{"experts_per_token": 6, "balance_loss": 0.00691, "norm": "rmsnorm", "lr": 0.00386, "beta1": 0.95, "steps": 5289, "dataset": "wikipedia_en"}
Below are experts of layer 5 (counted from 0) of a mixture-of-experts language model. Rows are named router (the router's row for the expert), gate (a neuron's input weights, with its number), up (a neuron's input weights, with its number), down (a neuron's output weights, with its number) and show model dimensions 0-223. Each number is 128 + 32 x the weight over its row's rms, rounded and kept within 0 to 255. Numbers have three digits each.
After each expert's rows: a language model's description of what the expert responds to. This comes from a sample of Wikipedia text that the model never trained on.

# expert 32
router:110100190193116103116082124130079163117155108146158112110101145084163192162097084137024113121105113163114093148091157124119123041097156137118081095136157144176147091103156097125166165097129167158157173106115134143134068121096159128103114158133129089110157171119097126116057098140121144166126155115148121172118175089142149103133129161166188114105177143192088095133122117108101157126107134156094089157064116154129147063087095133149149163091168107135068137160110140121165095129218082160105153146125150136093084137064138192161133145104115133110121145160143131087097140123160088146132130136148150098190083140150136118093107150153130033114133104160189118140107191171168186128147
gate0:206171155122167146127166142125050130116153143151138088117130163119184159096092131105141119163138090115121100123126079144115201084112092138135165173095145130112138109120120156135131129158091068156135130131097093117119206125141074127100121097136185130135145113152168146089117116117165114055237080140141160136147150097087121128150129068145167170150106155184099120109155165124077102084098096137130096095098123150098151111083125128110216101065168152120118117105141151119131117199163083069085125175134174184108137155156144128054121188061163111103157161108158170099158100121052102146172143170139141132131153088185170153071120121106145119149117104159090148123133138108151102127135
up0:137111094147197179093105091231129115109106134166139126178165142181124179116136158201114188116183124059143132139119169107071067131130213109135109146127191084133072079109116163063172094131100116137140058149149154088156148137158120118085137125212189093148123114108079105114113128088127149159135145146151119121108163093137125157121125122143119134176140226132082110135111117116153120155050149139158081154103144111148112186187102162108152144082123089070112128105124076093097127110150095170152143139177131107138138153190133103156106101150158155181110151138129118123147130145142146147092068190113171116138152125127186108105090133143112095155141099169119117151122151108121128096121
down0:112188143078114091151070072140128101151130107063154149112105123155133128131103092077111086135138092117139113094127152156157190116121180162125204047108086143074115071139091112108120152069139080134118114144100134151122099105165102153127114103137137073083082114079139095089167127046169091073106154135127084170113088125098176134100129103179129089173079158112113130105189085157151116108121121073090111102142123140165130122122121128128144143162147139079120093117187141072096113176190113126173161179175116157201119061099186095101135075088165131190146142149096159184076117123100128138126137112132136110151142131147121125203164148072121124139132073153151141118110152123125172148123
Middle stem pieces of long Latinate words before endings like -ion or -ical, such as suspension, theatrically, licensed, clinical.

# expert 1
router:185064127151125091126110097157128116058175120154135116073100174145167144120131125129070072146109099141078100177083146145131116110054122163135110118122127097125163093106174133134159120089130172136179134144100058095129094139090111167100165142187129096137137146104105138064096111149160175126087163113155097183160134120115115067110123165126171134090122092131155117098145164121129132117036226122128125143138128105127135135084095131147115116120117145104127171153172068093168119181141090129114157185113090106113096124115106158191062143116100160120085108173088164114118121160142079099180158127113135141117095199195153101103186099127139117112174174156135159163132155207188146143098
gate0:107067047109107141118095084146113080126162108138102141125184140147135172135125106113122145148172170207044188172180151139127157130121157148167128055119119143092121132173111126168101126191161181137140166185150150134136169152127120128130128143159058129099129095128109070105094123081160131102130151179098106172091163122127074154110143107093107127170146162122139109134134132086123132112120084064156147134183146151126158108115163128158134115151131110124122116211084149148159110073175121168161115115162121182138123131153154104127103083190228107122118173052107123155071122131117174100092123097123118186141132183139088113121112135108200158107101183147146139104193106104098141163090
up0:115138111117134079150127071107097187068133099103115154173204096125129198153159199140143089155110140157119143172158087120171168106144151096141164072086152114116149143132142091104143122129179124121180094112100155066086114146113125120168133107173154187161133134132126070167140136147143126206108132161116088183108171163130128099169131091168119180121112124098105099086208112149138152146121147138121158151135113128062143071099169202104105139089134120130073186134186173176120086088116114025155166134139089146166154111139169129208108118097098094093134129149125124110091163154083109133152172123143155084125150125117107196158112123136166115130116152098139169095140167137176102103153
down0:117107156126140108089153098116163071147147188085165077176116163167165076125104093084130195115105094085134116120119059121155124184148084134082131095143094116209130074129123097142111101140113103095137134087141150093161158066153201072114136119122140173122152172101102122130106148136219033085102174137112084111127125118117155171184127095135135094052099116139141153112179125123093080135140129190092112177106140112145118131126124129193120092103121117091129147097094165141108162090153083136089083123096106124148109087159101148150151132151136114113123099111138148214114124115120172107115075114132137098140068164133103088141089125105092114188102081083164079121173123163119134128064
First one- or two-letter piece of a word after a space, often following the or New, such as n in nobility, T in Times, re.

# expert 35
router:182099181145130124120144116114151104076166064108179129063123138065132158156091115129101100194072138162114100135101140103156173125095169154173127106130141135175138109113123079125112150104132193205159174142110129176064157129128122112091166110119147101109147181102104075142078087094110156146111148098202077122114145081136143096101088172130151101125140149129086040162126134129088138124132117188057121108132126187136136065113123118153152158146104075110085157149078137088155125114146104207095146173052162146074087155101124167180139116151099125111119146132125133083075069178203073085144126100157152155131133114157108091095147139164140086135138153150116122112111136153133151133118
gate0:189148185139130151150114106101135117165141155109091142116170130212123078118056192067112188157151202192098128111116122137131123108117095163091083206197100192185127134180136123098172150153141147177141087154132128123083125120143129177124108180093162088117144055122136110139188131129090129107141132091120123188118074149165150157144069123109110076108127173142101182179131106206149146169136118126122100108185127087115158124113080130138117072156118116123118144171084157131086156155130097163134085143147116089096131084151175135121142102108113143126097159146067116158133105111148093164200187112171092116078079134103138136085140115076114120103115141115121109092162117141138173115107
up0:093155124121188059140146120203099115122119089081121186142080119154114118116119125104091112166125097164105147098081183119089131111162122144117087184081140126133108153062176118138074076123086162159130129209112144150107144128099133093103095164085095107164117123137119097168150107056130137150122123101166121113106155099103100157152169100199189156053100118151184135027093117176118083188077108153108158130067137121149172146130103177134124118133135140077154186151136159171121104114121107167130123229103074127097121107167134165186121115130162105105146146139130162126131159131173128131135086119115147131094123116136103152090111084112137088123140171141125087128075131088159165199118
down0:079107160126102097077157157092133111169125132155156142157167173067119140090105094110094130064114131115167178156173109070198074121120116132116121149164079149171138169135115093128184164094114099127142052139154085119167085146153094168121103108072160133152106129033164132124162123175092098123144093155168115129092095156113180090137174179056102076139138134135117135178165197163107149133167132105124152107129121186105078136097138144183097122140119155131093120114155108145176164142091138147094062143155136114099125117065105123096122095126089106157118127156163114128128135098102158153184147095077090076100178074120117165149123182155140116134134165127193153162162197166137174135136
Names of people and their surname endings in lists, tables and biographies, such as John, David, Nel-son, Pet-erson, McDerm-ott.

# expert 7
router:141139183204117052073076071145181138096104104066150106117124141093161137158147113057090116091091092160120097101101124085089170129086162175130098142116164138128173095104167095118132161126166173074163154153149105108178116152127128092084132120169147094072151136079111092141157115142088143162115120034157066135135129135162161065114100175139153135085154161141068095136141137134154101119124108129079063152159117163120165112100111124182084171094138143153089108157134116128154109158189102151105113160097141075113131088105142149178143152153092153112139106160092186130166116149190092123177118131167114134176153133073146134125176128144106128150158168172129129164120155164173154194091
gate0:099127165093081153129182141154110113100165135062116208092139141186160136126139135112152131096045122146106082174192159119164129118090121147148126180126177159114149122114109121174174092172151197176039093178127153140126118095176176154120086065129123117092180153105125161118153106107100150147101151101088167089132159152123134103111184108080106143147126126141137107100130120145188149096087101155139181140211166126166210131111179081134118164104138185171169146143098193149112125134120146120065166105151137130078125103128101074092106108170099157119157121071108081107099131178105117125117131154108123090110133126119084107121150134132108060212125099149117116106166117115124142161116
up0:131144134105184129081137137137190128104089122161123093059165112091075136134114106089070115140108121163106162136139128188139135142134065128145121148110115151154166122191142154127114121090117155162168122111155091085138122126148086166120147118156095109100080126195068175168135176153094154165105121131094117216176099119141176105219108124128096110167113081108156165089186054161118086147132133158144118112158092143149179086152083096185136112113151141134169147230165096120114195159106131076091122126100169080084168137138139141135148165114114184145067080143089128164171148132128073155149150134167135119109118069092136112150074086172128137101095135137147141143133115088168139140167
down0:150152177070120109099155164113109152091099151158133153144122147167157120117140119163132205137102122146083114094125103107194109111124173132071110112128142120086109130153130124102154086115137192110110178165185148129054111123167129118110102100112124096127159162119128123096165183169121117105147118060162115101140132089171210100108126091141126106090157142115112033111132182159145141170111123178083115170165102143132154146067152130144102202125128146118161063119108138128133189066178111098133083091104137113150110192115200130108135150152168120093119130097162136163112084155173187120111128172132131116174143129083075091082109088127060128136182097067116146147123135166124145045178
Mid-word pieces like b, ab, ib and af, as in abbreviations, Abbeydale and cerebellar, plus function words such as such, both and of.

# expert 23
router:139126125113146154095100097132180157121123153123184134075085150129162152148159091081141091127135127213114048166075154100155156080090162174146106124159141120141113080076160125088106115082111113151139156141125107118121102091106082154119128107151129071129147130051149102087132097150073198119126162102165106133143150128159132084100108161143138167118129083129106073086131172098109123060127130167095053120155140156182159094112104116135115146118173073067114207149158101106161081136137087127125134132096048087066136150107127124160091142168127110093150141183082147133105110126182133116127158115132154193165107135211154100087143171144149089160107165165119135114050128123172098159147
gate1:103144078155153129088070221179154087110144145065101116047139110148088167107080169095123108149183108142160100107070099136100110098113111136162148145122166146137147135154179151178134155110119145130117145185111117071184087100119142085092143071154109111150098129116103123079106098133121105122144222131156159114109103094152094130102157172128069136106130143110163046091141126137139103131091173105162109080118136133119106133169110118181114144182123188208190131136103079071126136140141153165122079103096106122180091149127167086153118107155098142190148126119120132090143106174133133092103146109201118114121129083083144133081166121135137126111104123139108155073079068151175093176141
up1:150104156153134129088145129159045171119125122128111115141158113138143089152105119119137188104117130072164116100109092066122123149141134113178161067119141122096157169078141143181121068112129109149069112180171095099111083131194120109101177171168096147116128113155098162153097123144142094154043112076140105167113126112120128125141128129088070174073081145158074148149160128132131141084152103080106161127106173161082101125135112099158104127026064134087186143141092091122132104211138087140112135176115160079158127106108164154095139081099149119097137100117125130140187096140106170119129160046106139151117097208098101142118075050144121140135095139131148168124117111104163180151118
down1:155091121126098134092173111180067108115138118099147192185177123146082111129101129161240138143111134098092091126102119140047141135144095186112120105188123082141149118155089139097132152101096098157113121120170090136141145128103154092166131144148139095118147132074094112118114161139108169222112149058134110150112141098114076127161119137184134119179102112105065153102143133143101155116142059125126140138139125151160150175129110158087059091148132127137122134116095144084129194095115065167119200114136157169119069132147077156066117108166167069128121176051090128132156122152103120193158151144148072094124112094107133092143057133128065095122136130128107138117097078110090115120139
Verb beginnings and particles after subjects, to or modals in biographies and histories, such as out(perform), down(play), became, won, acqu(ired).

# expert 53
router:180101082150146139081160037143165160084131093123183153100108167094131154158060115083070108172086180208126127127084163121116145115059114161136151133123149058143135072136129132093163099088132165172174133123142116128073145142081172171141114132099112130095150176096138141118081147148107127111115186100186112125125166124113154125100090153138183108133123102229135120118149135120116121095168179203102103119187098132118099095102093085159092117133084083135102106147122080064168110111132140157086120128143074122107126137143120119158124132117115133095063127155051194119099152184141119133115109107168138166150120122157151106121104125153140114164121144172089198130133181146123190133094
gate0:096100097133192096114121149151110080181120183174157141124110117193097056087111086123099152101129116177174141098126152112108105106130096118127152084148122149145113099155100133095036165079186101176085097149165089185096129087179128102119097125134149129162144138099131087168129151135115147178110152118101095132137139086115109108112157178154112162115116135092141170153100196072088111199128144113117062126091101092116132134126128144095125111090111125152130132105106106107109093164128154139127142112162119157133085174086077186126122173104196087107121133123166084137044184143145095089102149106177120192167091173191083125151151129079178158102123152193157143160148098139160194121142
up0:152133104081151125131136155105124110155168106118154124109132145099119140153116134106135069163162133088099134160108122150147102079055107170126134081099104167154091107105109168087024110112164085095122140118157123117168117157122138135162154091135151102052129119113120176121154095154136109094209112090169156132098163138102092134148110167085146127149090094141141171173134140108160093112169145098139159061193107121100232157173080139136143160119101108146133093119183066086213181159135147128137188095119130166145096156146123104110165202104115087141104146154125137087113060128120096085148162096104066123142104156147090113122152171113095181131055119170064187133117124122120130137152
down0:206170136141081136129085108147127105116130118095165084095115191153136179174159113102137123086045147135147112154191113093085139153127185157129112133192141113137137086121084129113115077130088204110130086148121132131100159084074124156103125143153129175117093150094083143146152088163135202149126123136178158128092153088127103158086151164096112066135110145131088106118106154120098138086087108180090099183081132150127077183088129068157122099122156124127179115086168108192150101165123169152154187103115154079070134100152126098151087136151116136143109151050107091166094083107136119131158098165163214115101135091118129104119128096073117110120150108088198126088101150138133098123162
Pieces of foreign, often Slavic, Turkish or Spanish, names and places after capitals like Z, S, J, such as Z-er-en, J-er-ónimo, plus byte fragments.

# expert 38
router:158099163166152100156132100146159097111162090086140155095116101079162144136106142132079075198088130162141145137104147070165170087083159202150115100106191155201177092109133060125143154082088195155167142131150141150152158163142128137100145128163115121111141212151105115116057111142140160122129160081155149112161154098162149123140098206099165123084124153173105068136174133073139117144092182189098101130140108171157174103124129089169106178127174100143087162142126128124186093135178144192076169181095120122107128158093129161163106144151100136089161104117126172103120121122151083127137122084171126141141099109161139080063098149140124099158117124132166155160136175150124187137109
gate0:114194135133156090123129159118123100103116092094162104138123184148148157084088162098123172105182150154122096123067104140109122121147188085136152127088151195139097149146141160178159132087044099135123167092120058118096139166111135163174111088143151169130173142101127104150158128133132136090109145112128091160211114151156126143127108130142181087143126170159174144123110131125144074115104189109090085111087112123174135083093144060198153061124199122114126154112134123146153137122115096122201120142153091137172152141155127099071162159075108138082187114098140096130098117184140158109180165145114178090160148124095092168128082141157133062103101133148210136139170133144106149142052
up0:070109186124147139135126160150078129193169151112157123065168121091141179161015136107122151122092112144066166163160110131076093137150136205150134132106171112131131151154184157098068126145139080109108157140117059165115108154146135108069148129163105154136120127066139144056144143133154134102111118182146107111115141124156131134161148133130093115140154098128106162112093079116156171094176063189156159142082125165163086107081094112123136089138141112112159074105070129153121135128158082102064140095094112135110105051154081142096161109126146134131106164185146130141106085087115075095133106163184159173063115158127106164117109176129104113131149154147144176107059120165078115115142
down0:110096122130174139132101174134081111093140106087087079208163119148179091161100052110138109139123181123139105105111123103121158142134054111176134112109091145141133105062141129116123074217082175148139130119152107127118124141107212132127139139154154113111108095179109126118145121162097134076138136099109088207117121139057162147118099136182144118136130120171188122097148099100108099159160146118138017075162139143138160096140118082100089137122186077154185086107085069150127101115145155125166158153109146141145091154135093116157122067130112106059122172119160116138104188151114096131115147112077080140128074045153113116146160166153108121166141115080132096147178117131097120147151
Final vowel pieces of foreign names and words, especially Hungarian, Japanese and Indian, such as Erzsébetvárosi, Masayuki, Aishwarya, Mumbai.

# expert 13
router:186110138188120091145140051164093112094153090172154168093106142059155159128132131127117062164090085156102106173145156097142140116108150148200132147106133100161129110134154131142101156118098128127221175115155059143074098146091105104111126154101152122094119181134108055115088088109145137121088105090183101148129194105105113082109096164123151102159155139119147087136144130087089114143066189139082102115145128114164127103096141118157101139126123142086083118163187118079196106171140112144146147165076122112043126153110179195194137137135088099155102181149112128132079101117155157096120116109098160146138095146165115124119156143168133112199147124153119100151136173165190156160088
gate3:174088087111116173151080124138153149118128090138144168118143077181119090139107108134141142065128175091122110091110146165162163084097115138144118095043081178094178121167142167080157131148072109119163109104165058172106084090145106188151087154168130170071104097148138128081104134135138142099094158156097178075149171110124164130075088150115086107107033144113157124147115136162157118131103136148097122136173129105183150102132157133094088198103124164120181121137088122113081087150157132068143125092161112152130095039153158107152128141108067127132134118130133137143067101128105159225186131117140130101115163141135120100159098117143114096175188101118118159134060132164123101107132
up3:148150124112157135072100145113107128061077173171063137115146136114157081130097107106134130168090205144124119119136134071096139172130133187132149188145142169152104146156120099139113137135132173159138190118145142174124167120120143166123139115123102135077144108149147135162088158213115121102134075104122126100109065137112070149113043164065135160143185093076136092141123130128085142118140117128125187078130131091092193082074110092198159116183143097155166137125165092133131118134135121141123203136156106166140088148159163138079141123110164105132104047095158145105139116153134118106127098063139084100089194165153131161125167158140123150178147162168075103118103122086110053147178
down3:110099108139088081118123136169152162088175146129158102168149102142158114141111092116054139145117115125150135127080126120121144151185091092117099102078156115119194148135118147129122123123137081095097162094069079081114073110156105113131118101119159114148183109115115135163150125105081107140155105114089108109077197137073155132069104093124112121127163132123142153133066163111125113152064116114116090163070159120198102180090168172104124141110147143153093140104140132139078114135091091063108052161106121138140255086094112118092067122114169032157183153127107128052144127135146129154113129183147119185108119142152112142104152150090100153084118136143103137129188092180160087145127
Words inside proper names of organizations, states and cities, such as American, Canadian, University, International, and endings like Indiana or San Francisco.

# expert 20
router:163069159131155101143079128187103157082115083155146157094103150139155161166149086105114100159104126206091054135083132112120166088116179144172113144109149114178208098128131124131156158110147141113219141173124099147124155136079098150129154111095114068120138166083078105123092117130144180132095196129118107184143105131162139073092094170101174190078136122100175063066147151106099090118080190194107093080145120128160170110125098119146099140141140089106142182148133060126128078155107104176128095102120109107074128168118087170129074126131091129095116095121102134164142118128138113152114161150164144180192146113163170078096143146125151119145182133133134172141129116174144121134138
gate0:144147133145108097091111194187099102137149112150134133125194156107093239111166107138131122171131061141173137120134126073129077121134131154130087049136141130174109173137139166130132184148158112129138127103168139103104126088160076144123134149085126103105103113128181154154158117135088131164098123141198159153091099136183095155146155116101100155185112131113127133082155093191135149094112088145121168162093171141119123104139082154092089159156133083134145162063168098137088179163157146105123073170095125142097087140137140159095118145154156074133139045205135129088088069132162137100090115080118157110140099121142099170120109147116179104142125119145084044126073041100129109135128
up0:133139133084055124185131108150090152120118047146126172089130155155145112112118178101097095122162153164187135085127115168118172080098113131076091130146088177165147111115166149072092116129144162211114190123130107104136156068173147146104093075189093103097108119114066144118138135129121101137142149106079119143188133104140068058163104131146138112100096092128097111146135194165122130196151061162098116120164117118151206173131099128185092129152104122100177164143124134141083147122118144119083031113132123138174068203123142106148159118122159100068109102125116112128133142127142147114150122161113228163157163104146093145124104161092106119152110130118114132130161155164106112086111
down0:128134115138118102154114119122129130110140097176093126167167130124087130163172208157128107112113089083177105129098144148069088105127133151138112042154180152120130130143088138166115097111103086102179128148188106093141149130084090091136138078104098135093129172081126096147089109174107171125104067142149127105102060124101172105101144148096126133120096103123130118156072167114149124059153147136219175177107063206131120100145099134155167072063138104102164087101158132093121128177141118114159081085170125143154166067093129084107134145089067094123144127110143188093185123051112171103051108073113110143125112118150129141167130155148125097111112155100103136103090111140106133145063
Apostrophes in possessives and contractions such as King's and Goin', and capital first letters of names in tables and lists.

# expert 11
router:125108163164169174127138094142154158115100115104188130107090168117121174147143115134106119160103083202115054162111134091128156104100162125162096096113138143183159118089144126094066165071064113174131155085175115164127110097116102149116129074132137096105151142059115125109128077168111159140090169103155118130162134109168153100102077174169144144119124127156116098141173152096107124063118150157082078137141131163165172106132064084145113189104112101103128167149147106108160113099115078153089109115090099092081086139073159160189144180137114140111137135192061107104074118104174139096146174159168167169161132145151139058074158158121152073154133100152135113123037152131144147143173
gate1:193152091150094089078116105101069186095102172143141119148106155207150157110215109142113079111148114110120095192110138150161139192131108163131130142087184069148175101110154174159121110153140080165131163122206151145118130099176111149121083084095138113107113078088110165182132119146107139139177168114171112128144143138133130102181148158105164127157134088143140217150168157144102061137082129102116164171085128166192140131095103102111120114098129146120139170111117111180110111197099105114129154123048163195155108121104148161111102122090147101107073158165127158116138135093126138171152135127162102103101114117099126097109133186104118086162089151119114095213086128143145148106086
up1:118183086073107122146097147093120057133098139097119098145116133118138157089111125066140147201162104145092091147134113076145086185094122167175079115127107123130122110108144106127147124082166074105219104071149141134061184125125143114166097149136175103146140151198172146124104071151168125073079170148154132079191137161153111144157186117165116133181152078117093129156142123199159079117145106121089163107177152170186101096121139121131102134128175130192145159136109116095109172104170110140106102124140138110099138129139133124131140072136110135147132149097096090077104126045085134148144103154156150153181118143147125169111130131153137129115139109171080164121110142047147096063056
down1:132151175169103128139161140114149092143089124102124158180132103109167139138158103094092136075103128079140137103066117156069133138142129145108133090165157172099210163155138146125146076167106139080093124133133143140164083122159121158140139079091083152172087123152087054133158123171134097158118171104124112137131107093064114117099109134126118113096107204119108099089137046068136135110127132120161180179152094137177076081079138182109067101077050119090157167137142133115149149163153142112188082160169149092146112112029093118112195156153131162150212135123110132129139064112099128128125143100137143136168150110142124143156097176156157143139113128112082078175133097136113195128143
Finite verbs, auxiliaries and past-tense endings in narrative prose, such as was, were, had, concluded, invited, began.

# expert 43
router:129058167196191122106124104150142154081134132140129127089103154079133163209135137135111131199111132195089105119092190107123159075061174121146114104077136097195150129105170100053133124052088153140149158119132112127109116113102105116086117140149133066117119154124070115074071107106100119122109196096200122146149149148147118114116126166128141138165142159129111085076126123063105082102107170161103117115120108110175144128152099075196082086102132119067080120133157083122167086154141110160128161155115135128100125123087147163175076146152116123114096158155087131113140136131142104102140177134154182153131097167153172109091133191190143083155129157189132175134126135135140127174145
gate1:161164131213104128119165132127072164109141130097094081118071145102128119096141133110150139095130098131136097076157115169088125170100154151101150171131052151121112103114111120077095132146151165145189151203124148116148106127191042100187125130071088117068132074147154134115100144082100046169098129095207151141167102113160091127130096068163088151111113108156150121117082130153101100142134104157118109183130111108070134092132081109127101148192162145120166145099127115093128115160121134142150169170119101154142106102160114135165165100120113094139106145149119115140218143133084142133136124102176117120089133199143113210127195134094142165171121085104162101120074152145185120097171
up1:110128086097139111150197132099131072144100090088066140141137100136148113125123128120078142108135181118137140140125181117142154054123117153118147152094151046119139133144244154147119099098193147158130105100130151198128127074173120077087102096151141121098094155066067110114125151081142084106164134167082140123158133122120082163141153135142194161082132063131188144148162109147168160159073110122115108059129153177115129157152179068201172084153138213126151110123107135150123164117118116117089147152142126143121135121161077144067114075144102176075129160121120127139138147150152119184150127135110117071120148097110169087156156125148157148133066104127131150194136096088122155134116
down1:102105105145118053167105127126046114120138107147123108167128120187109149136118089101114112127053104146125110134138096153107135083122127125169120104131145116124113173080166118146074168121128116136108105090192155177186092151110079210141177087121090133163104091103119114141151139112130156151163198155189097113103149101093151121179142130124089130143156101065178056117132166117124131121046124134153137144082167153155142093143150155134128103143110132150083163152124062079170113041120083120112151107072143151118144119101170181117133191186102131158121185071112149082062107087166177131152108131122167116135158157164076126116116148099144085085140145084174146164173162153091163126121
Lone space tokens before numbers in statistics, coordinates, dates and table cells, plus words like early, late, mid, around.

# expert 37
router:119140163164138149070113130151131135062138065123170173129081128108152163161103073135100105160120090169138113155097183100112133096117144180101075111108134114136144084072111113105124154104114148171127184115132155150124103087093130103114125116168131119106164125056143124092116041106103155160075205120129092112157189186150171090129075153142149165100147108154111095095139179150109134057108068132060065131146119131170140088105128115161131143133107077132094152144147129075170083129184094200102155119115086125096107121105125124148129163180102122073153125178090154110124095137231130125114138149115119188162138126163172120070109131169114119165104119131175115124074149133183181130139
gate0:133135109168138099146080136091126086106075115136125101142135199166175126075052130103116161155155194121118201120150123134063111141071098151111125144149106112168120125123099141167114076093132106137178154126166146122207111176144130112089140080179129113143112086113112119087103155154155120121105122121158104134099122145149147092164093077112147094170099121137111123117089206130125169103137111097104115147128082132118147055171044128096139103141142149084206118105063111168190192140183132149176170143143133149065149199108160102171102147150165133154097079105098145050143101115154123116108110112126148120077118078136166197127094150124146077120143091067141104102130133110166129165141
up0:189123142119149092101143123126102152094134110114142104141079107126147083131149107113149152126154116135180161094095103103120158109167174094164178110184155141147089145077139096051093113110127129183148192069076115139150096093136191195118123140067106146150139163139130150117100174080089124103137127198128131122158114129148141053104070058120185163176135112121152101091169176149157135096170080100134091150110162130136172084098063145143123084152122143106118146112170183088113137070120069122117166117075189093126102121091097179144138122160201124108138106181076071131119158107164091080168118184141129089148142141126121102124130132133105113104054127200130137142145096097098123101151
down0:048129124113087109075150123073168125079139146120112099166148120119080106118123149076142149153128099136152153143115135124125155094085091150146108148065104053162131141188130131126097174127122145153150056148176099134123075152140117057168183139045152126129121087109137128153150124085098153121157160133157130153137154161113138123109063152155110145131056126141158099111101138130106074158117122141137143045115069116114118186084077112098115147145119095112197069182149112113139095138070123110123064094164106203123138140114162115096149154124121133128126162107069153033112145120135101190100167074098138120170133116125184159089120193187088125118125156154155146124083153167117125148084
Verbs and verb pieces after to, not or a prefix, such as have, be, used, improvise, disregard, reveal, reinstate.

# expert 10
router:155087117108146100096161116128131130111160130123167166087131167087109144100109079149112088142115141132106122122116135067072166121075162194152132120089118063108112114117147109142105181107079149163173226153140142163110166124110142127148104092098161138116155124108117093098123160109144147103106165106152115147129116153141133089105105173111162153111169161148122102111113191071103105056118159170075144135148107121181135054188131122145144144126132077106077087142111108120184079107177045163081141073085123142087104152107200102108104167083079169082105120167112153118083105206147102135144151150136140151120144148146131126123169153167151097183149158229071128099098149180148158151127
gate2:145158112131124113163177124128091105161119150133141115142137171090150106135125107122109124208138109111122093204092108139132149110127154145109183090126109118116083184112139126175183128081083061118186148136109150131091128134135088059063113127126116125179168161116076120087151131090156141118101144112133114135194128205121127110120144086035066133111111083131148163158145122110099064127175154159098148169123130123133089076080109158063056132103190113037118122125200133154128119132137121169138128186110106120135134108089147142135151160145109094113110113127162097170147111104066143149081113112158158127135120109132181091138110112115126062121124161140189072068105080042136150091110
up2:095172115092167063110151094109123128105133171156179110139145167121188166085130098188153150164185188117115143108166162140169131148185110129153179072164127113111125062111150126105119127154162118085116077092152106195151107124178091140182168151122112123123142109161144120150110150109089140131170163132115119084130144138147087067127140102119102087183114130050132148065123138085175106083112205146126134178150101122097160144111077146157205114129056133095159148146083144102052081137041123131142101149152106181110121161133128115157083120118129084125114157100167120044118172145142102154150167080126102124095135161150144119174170133088129154094135168127164098143125133141077109140080
down2:158127139142180126106141134150123154089160170156147172182070123086134131140069156130128119107125092132139096105129115156129136083137192138156071178107118139124146084170119070164104176135144108101189089055102016080155160124084077137124143105155117112078136164141061146100188135111110154116140103150111161171112081095129062109093151140084146162121160140176187147140133120182063141120186132127089164081133137123114111167063116138124106112146180158145132160138109129187127099129164156103132121088132126123152230160177190129136131169111105168120111110170133162093165195127179140098133168151197148124123135158134122128081125196188129139133136110176139142120147132146148143136132
Coordinate symbols (°, ′, ″), stray encoding bytes, table pipes, and word pieces inside names, such as Ll-oy-d, bre-ed-ing.

# expert 52
router:189117160165124088095127101165122146099161136141151163091111154112133159155086117096079117165070111134066105145126165128160119138093170131145126142105150013187176079070163141075111177073148135142165187116116106111131108125123098134088121139131152077077140149092092090108154132105095124095103124104145100188168178123114119112094103171166144147133144112186131113114163143120095066135063151153117083113139060101172179122126118068137078139141128116140145202148091102082173066141150097145124114100116123067088134158114149136117085126133118136105102097142132106083087120198157105125102164131154126133156071133150116045096184150180143134171159158131086190145125158161136172141107
gate0:086103082081120115080150133078093103171151133083133146113126190113167103189172169114043121132174134168116126135160103187120069146105086142085084143135146160128130120118147140106165119134128121085118160101113145097090088078095199059157139159158149084080184148126108197101122088092122159132075127168122120179129137112148111091196135166178210101131148090120087142151125179147171131118188106161163091147103183131110127135133155098096123161105143101122156106104159174123109095159116139161137103159117139229133142110100129132144096146132153121150099111116126213171120126082163114164166162121191124128184120115089144201128113141135149131142179125109117123144135141156084162071173
up0:143158127089121200098117140092052134150125089130106079119156191166173141122119130205152122165172158080163180128149125116134039122151129140166134133129152163175149089192139141086138137146145130150068161092098123154085095154129135155086136112106158139148189137188093100124107129094128140093150194141160110126115118115106131171142074126196041121091078045132149193152104106146129106097132132122132119152190130126141133067096146142128121132185161118119103132198090169108124082135126108136053151143162140073115135095146140126132134067147097146113110109074122083137125096128145163140090157098165109091154096141128094106124125133140089110081086186127155161156131160200053113131107
down0:147124178126153111140135164183134135142127108203123141205085141113126121132156089112154166090106069182059114119110101162137112057087092131099152119240113135067116169099137130121145088134176148153161126151139174098146198099146167094161139183124137137139125080135147183141116124126140131157153123127123141135107163123164110133118197113089105177164155099151136138129144136153174083133140167108099156184100127124093116111151116134151191150149123170123167115108073125151154170096097107169128128055106148089128098154182148130189197171155094148173101086123126117098109153106107070169130111071101131087115149134127173130137108122108154151205089132137108093086057148081176097114067
Space-prefixed capital letter beginning a name after a comma, pipe or colon, such as P-ieter, Y-o-Han, K-ister.

# expert 25
router:154105123189124064147112107198162151084172101113153159094105146110131139140134156107107074163111090107109145126132173106142174135090153156110107127089174059195115085109131075073094182103099192147156145169131123140128118135099104150112118148168112121096135194149102063131083131114116103124076114097166118155144208109111181096103104146148172181124135116164153102164153122092071116102082168187111129119114097090194185086112139095150099129142139101101088126131189108070173126143147103153098134135152108116085153131117180205160096187146086169135107115123111139084105136133128118085137122114085118138140086112129144046093178115145098097107155158124066085136081192132135174107138
gate0:128112115120082075177169138175113041124193092173146119149115099106124101121221183154149152146130136136147107142139094185119089115112127151121080088102170182111122116163128176091165114134105115160138140136140141092132179094105102106134138130136197075097074137131138067065114194103090095161102115130154139118076137156104099073145085164129112113156111187150133142131157085116169160077143115126140165127079134161139123113104118136114178102122132145117098119187137062108119107134116080109121133124153103133050140168127218190131180173087126086116121150030099054137135076138120089104074124127110128136101130101159149107150083150183116120160118092168149127127164102152082128135133
up0:124131127122156048154103133062132179148169145160163094101122116159140093133108074134189105160136059143132231133160125181112126135131122126100108130077085115134136129187115165074074106108129127105193162156157159128169124165094162138108163127114168138158116166101166168067107142123091116102137102074099143175093105135129120070111102138110178167095150089106137104146126222124112169108119154190150124176141122064120151147119089151094073096084089174120179121125143132110175127072193103120145154119183151122112124074141162162141157150076134069155123156146111143159138122073173142173115088135048159100129130197122111110144154119133140101119108102097158169158132120177150118158114
down0:139141181100086142112138125154128126153145146190124216158119112106175128167105193097072095102128079154096129096137141108156069147133101124126178067172126144084170160111113185129169115081066225095105162105141130102151155101174125079101103126122118072114162163109149138122141134089152148123066150171154129091152121100146132129110122107136153130071137112152084104147095154124157079146116132132152121089178081143151165135082221146153133089138131044093135185077157168095128064081114086142090105110126120141115067149103110097118146131066104130098173102085107062165115113147114107079088156190124104185132111139160094132119153098124145161135106106136076083123134094099108153120133
Country, state and region names after a comma or in, often in tables or location lines, such as Czech Republic, Switzerland, Japan.